{
  "d_shared_expert": 0,
  "moe_layers": [0, 1, 2, 3, 4, 5, 6, 7, 8, 9, 10],
  "routed_scale": 2.0,
  "vocab_size": 8192,
  "norm_eps": 1e-06
}
Below are experts of layer 3 (counted from 0) of a mixture-of-experts language model. Rows are named router (the router's row for the expert) and show model dimensions 0-39. Each number is 500 + 25 x the weight over its row's rms, rounded and kept within 0 to 999. Numbers have three digits each.
Before each expert's rows: a language model's description of what the expert responds to; "comes before" lists some tokens at least twice as common just after its tokens as in all text. This comes from a sample of Wikipedia text that the model never trained on. Tokens count by the router's weight.

# expert 15
Line breaks in tables and infobox lists, and common nouns or name parts before a suffix or second word: post(al), Santa, fan(s), son.
comes before: "-", "|", "\n", "=", "==", "The"
router:515461491503523516475513541481524502555491492483490512506521468452519484476486547500469503495486512478502466515445503553

# expert 30
Nouns of role, rank or institution in career text, such as head (coach), place, part, one, University, School, chairman.
comes before: " of", "s", ",", " in", ":", " ("
router:499460512510528473500509482509545514529512494467494482503494510519571515540489526507479491513503481532500495517531476542

# expert 36
Plural s and nouns in titles of albums, books, artworks and places, such as rock, guitar, Light, Book, River, Street.
comes before: "s", ",", " of", "\"", "ing", " and"
router:506493478449517569514531522488511528545517466536481520473529494523523464513529518513536496468488498528513514475465439504

# expert 63
Line breaks ending list items, names, headings or table rows, before sections, lists or infoboxes, e.g. after a song credit or species name.
comes before: "|", "-", "\n", "==", "The", "==="
router:501523476459545489478504521531527544526505493494519450522484501476481485479490547484514490508492485539494491511454498561

# expert 35
Decimal points, plus and minus signs, hyphens and spaces inside numeric table cells such as swim times, scores, Thai script bytes.
comes before: "1", "2", "3", "4", "5", "6"
router:478495508538493492485483498502506476523515474473507542496484500580473470480477481479493492492477470542503538520472420524

# expert 1
Pipe and semicolon separators in sports stat and election tables, plus section-heading == marks and bio words like born, politician.
comes before: " ", "\n", " —", " +", " −", " L"
router:468521496468522530492562457505504480546507491484482496443449503491495523494457554461465473453493511537521513484490498562

# expert 45
Line-initial infobox labels and markers such as Born, Died, Personal details, Preceded, dashes, pipes, and the hidden mark after coordinates.
comes before: ":", "-", " ", " /", "born", "="
router:495485548462509517559507479504490476509494506517497511525478490489531495496494532491518508457473451536483484521496480532

# expert 32
Commas, semicolons and words like including, like, included that separate items in lists, tables and goal-scorer lines.
comes before: " ", " and", " which", " but", " he", " who"
router:479495458450519493481524470524508496517527485488476475526492475551475489501464500506513476494536526559515502519535499522

# expert 33
Commas and the conjunctions and, or, but, while, & that join list items or paired nouns, e.g. "military and reparation".
comes before: " and", " the", " a", " which", " but", " who"
router:507455471464507488517510484510501508502502491482481457508496506542463523503458517511516505462513504520521505504522499536

# expert 0
Bare space tokens in table cells and before foreign etymology words, plus word starts like con, Star, Roman, Christian, script.
comes before: "1", "2", " |", "3", "4", "5"
router:529427494532503523544505500520575512544524504483488522490533500525455485486511503477511480467493487502533486494487464503

# expert 11
Mid-sentence function words such as of, on, but, during, when, with, plus odd word-middle pieces like mb in Climbing.
comes before: " the", " a", " he", " his", " it", " they"
router:527483525513511506510482472433513490503536472499476494545517478496550497490494535507514490483493497520493501502487476508

# expert 23
Line breaks, list dashes, single digits in numbers and tables, and infobox field names like Website, Total, Established, Relatives.
comes before: "-", ":", "–", "=", "′", ")"
router:500520496421541494493469493472503494479446473449476529504498478510521512486492508497515503489465521500465505476487499519

# expert 57
Pipes in sports results tables and sports verbs and nouns in match reports: scored, goals, defeated, draw, for (a club).
comes before: " ", "\n", " —", " W", " L", " Votes"
router:453510483502503530506553454498508479522505471496460491484507481534509505495488527499489491439507513509518514532505495565

# expert 56
Digits and number words in tables, scores, times, years and statistics, such as 4:28, 2012, seven, consecutive.
comes before: " |", "0", "–", "9", "5", "6"
router:495519510448529498524511515523513504487468501495479507511487487540501469500485522494510491471488468510505497482498480514

# expert 59
Conjunctions and prepositions opening clauses after a comma or period, such as as, After, when, because, until, by.
comes before: " the", " a", " he", " well", " it", " they"
router:487426509514499519487481501480520456510503489506519484483491493506559498523504535504515435472497529516529508489511483577

# expert 62
Month names and abbreviations, No., and zeros or nines in dates and table rows, such as Nov 29, October, 1994.
comes before: " ", "1", "0", "2", "7", "8"
router:485549511508510481559511450519517478521504478473505507452491467512499482461497500470484491497491518506508524508499502533

# expert 34
Digits, especially 0 and 1, in tables, scores and years, plus the words home, road, residence and Highway.
comes before: "0", " |", "9", ".", "–", "5"
router:502477497491508518522528521541523486495487499499502459515499514540547492502473535446500499496462524512499522492519465505

# expert 8
En dashes, hyphens and slashes between numbers in year or page ranges, such as 1943–1953, 120–131, open-ended.
comes before: "1", "2", "3", "0", "4", "6"
router:481488487506525513498482496559506523520501510509498462507461502521496491454524509493545483504510489510515556532501470540

# expert 44
Closing parentheses after dates, dashes between birth and death dates, and clause starters like who, which, that, he.
comes before: "\n", " |", " was", ")", " is", " –"
router:451508508467525500494472514523483480505506469524503513483532490541488490501496530483503498490497479541528506491513491538

# expert 3
Opening quotation marks before song or work titles, plus apostrophes, degree signs, the word as, and heading markers, e.g. "Tearz", Q&A.
comes before: "\n", "N", "s", "W", "A", "E"
router:490461484478507506492458488477528437498503505518517529542470469539518479507505493515499473511473471466517497514490461542

# expert 20
Past-tense verbs and participles after was/were/he in biographical or political narrative, such as released, cancelled, held, took.
comes before: " to", " by", " in", " the", " that", " on"
router:472551509512479505503544518493495465531475515496455508509480505545518523503497522525553493502486534530490481528487490522

# expert 16
Spaces, brackets, dashes and symbols opening a value, mostly in table cells before a number, such as "| 0.333", "11–4", " (22 January".
comes before: "1", "2", "3", "0", "4", " |"
router:501476503537498511494516497533493497546466504493464509475502464562465497517519545502524492478467473519499540537475443506

# expert 52
Prepositions such as of, in, for, on and at following a noun or verb, as in "architect of", "served in", "House of".
comes before: " the", " a", " his", " their", " this", " its"
router:499525494517502506520477509462536486487484480531438524492480455504562514506487527476478497462473495485509537505478449465

# expert 13
Prepositions and connectives after verbs or nouns in prose, mainly to, from, over, into, until, plus would, could, they.
comes before: " the", " be", " a", " to", " have", " his"
router:466512519545493505497545519539562448505533477510481516488489507521528539509479543495503501508460517513486499520466495559

# expert 38
Endings of Latin species names and Western given names, like -us, -idae, -ine, plus Robert, William, species.
comes before: "s", ",", " of", "a", " (", ":"
router:494480500506494581512497509483498547555509455480449492508506489515559513451479506482502477526473502471490477493439513498

# expert 40
Full stops, line breaks and == or === heading markers at the end of paragraphs and before new sections.
comes before: "\n", " The", "==", "The", "===", " In"
router:477503534500531502527518495537557493496485466480501517489484513482484474515517484459504451477497520530525534524476477524

# expert 53
Word pieces right after an opening letter or piece, like lot in slot, get in vegetation, cho, su, tar in names.
comes before: "s", "ed", "ing", "d", "t", "ting"
router:513482493529507541540508504526573514546497542485482487487491500516460482521455501524495482485474483531507528507458478544

# expert 61
Digits of vote counts, percentages and stats inside table cells, as in 37.1, 156,51, 0, plus adverbs like more, very.
comes before: " |", "0", "9", "5", "7", "8"
router:480500502504508504507485522532526512506465453483477491509495484527494517509506553508524477445498510508519498480479463505

# expert 60
The word by after passive verbs (directed by, played by), past-participle endings -ed, -ated, -ized, closing quotes, parentheses and ″.
comes before: " the", " by", " to", " a", " in", " with"
router:472516486503489522481508486488464448518515478472520516545524469520545494489474527501537486489497523524539480530483478519

# expert 12
Commas ending a clause or list item, after dates, places and nouns such as film, album, series; also ), and ",.
comes before: " and", " which", " but", " the", " he", " who"
router:498459478470501490524490489515521521509505514473495490530498506551487516541486507498532470465522512546521456504531485503

# expert 28
Common nouns after the, a, or his naming people, roles or things, such as children, father, artist, guitar, doctor, coach.
comes before: "s", ",", " of", ".", " and", " in"
router:497465520476505552516547494545527538547483512487493485523488506488576455483460498491463503486490500505551518529522451501

# expert 37
The leading digit 1 or 2 of four-digit years in citations, taxon authorities and charts, plus adverbs like famously, for example.
comes before: "9", "0", "8", ")", "7", "–"
router:481512513470518493512487513489477526516516506477455544524510491517512520475453498499513489464508520519526475522463453534

# expert 9
Lone space tokens before numbers, especially years after day-month dates in infoboxes (Born: 2 July 1963), ages, and table cells.
comes before: "1", "2", "3", "4", "5", "6"
router:500477485532491523520479472522527482551489495472485520482488481541462490481506507478534466475522516491494488512491461513

# expert 42
Markdown table separators |---|, cell pipes and line breaks in sports and election tables, plus the verb play/played/playing.
comes before: "|", "\n", "---|---|---|---|", "-", "|---|---|", "|---|---|---|"
router:496529503504547501484518494479511475501512501493501476527527487489492502505467569509487460467503476481492522504464499571

# expert 21
Pieces inside capital-letter acronyms (USPTA, FRIAA), closing parentheses after abbreviations, and men or women in sports team names and counts.
comes before: " |", "'", ")", ";", " (", "S"
router:496465476492501483482495463525529463526489501466500535489497488581486460523488491491492484500495460487548514504514450532

# expert 29
Lone space tokens before numbers or words in statistics, tables and coordinates, such as families and 5.1%, or 56°24′N 3°26′.
comes before: "1", "2", "3", "4", "5", "6"
router:487481498548496515508518482518532545534501513475468489486519506554449514497519517489508470500491510508529507531470485487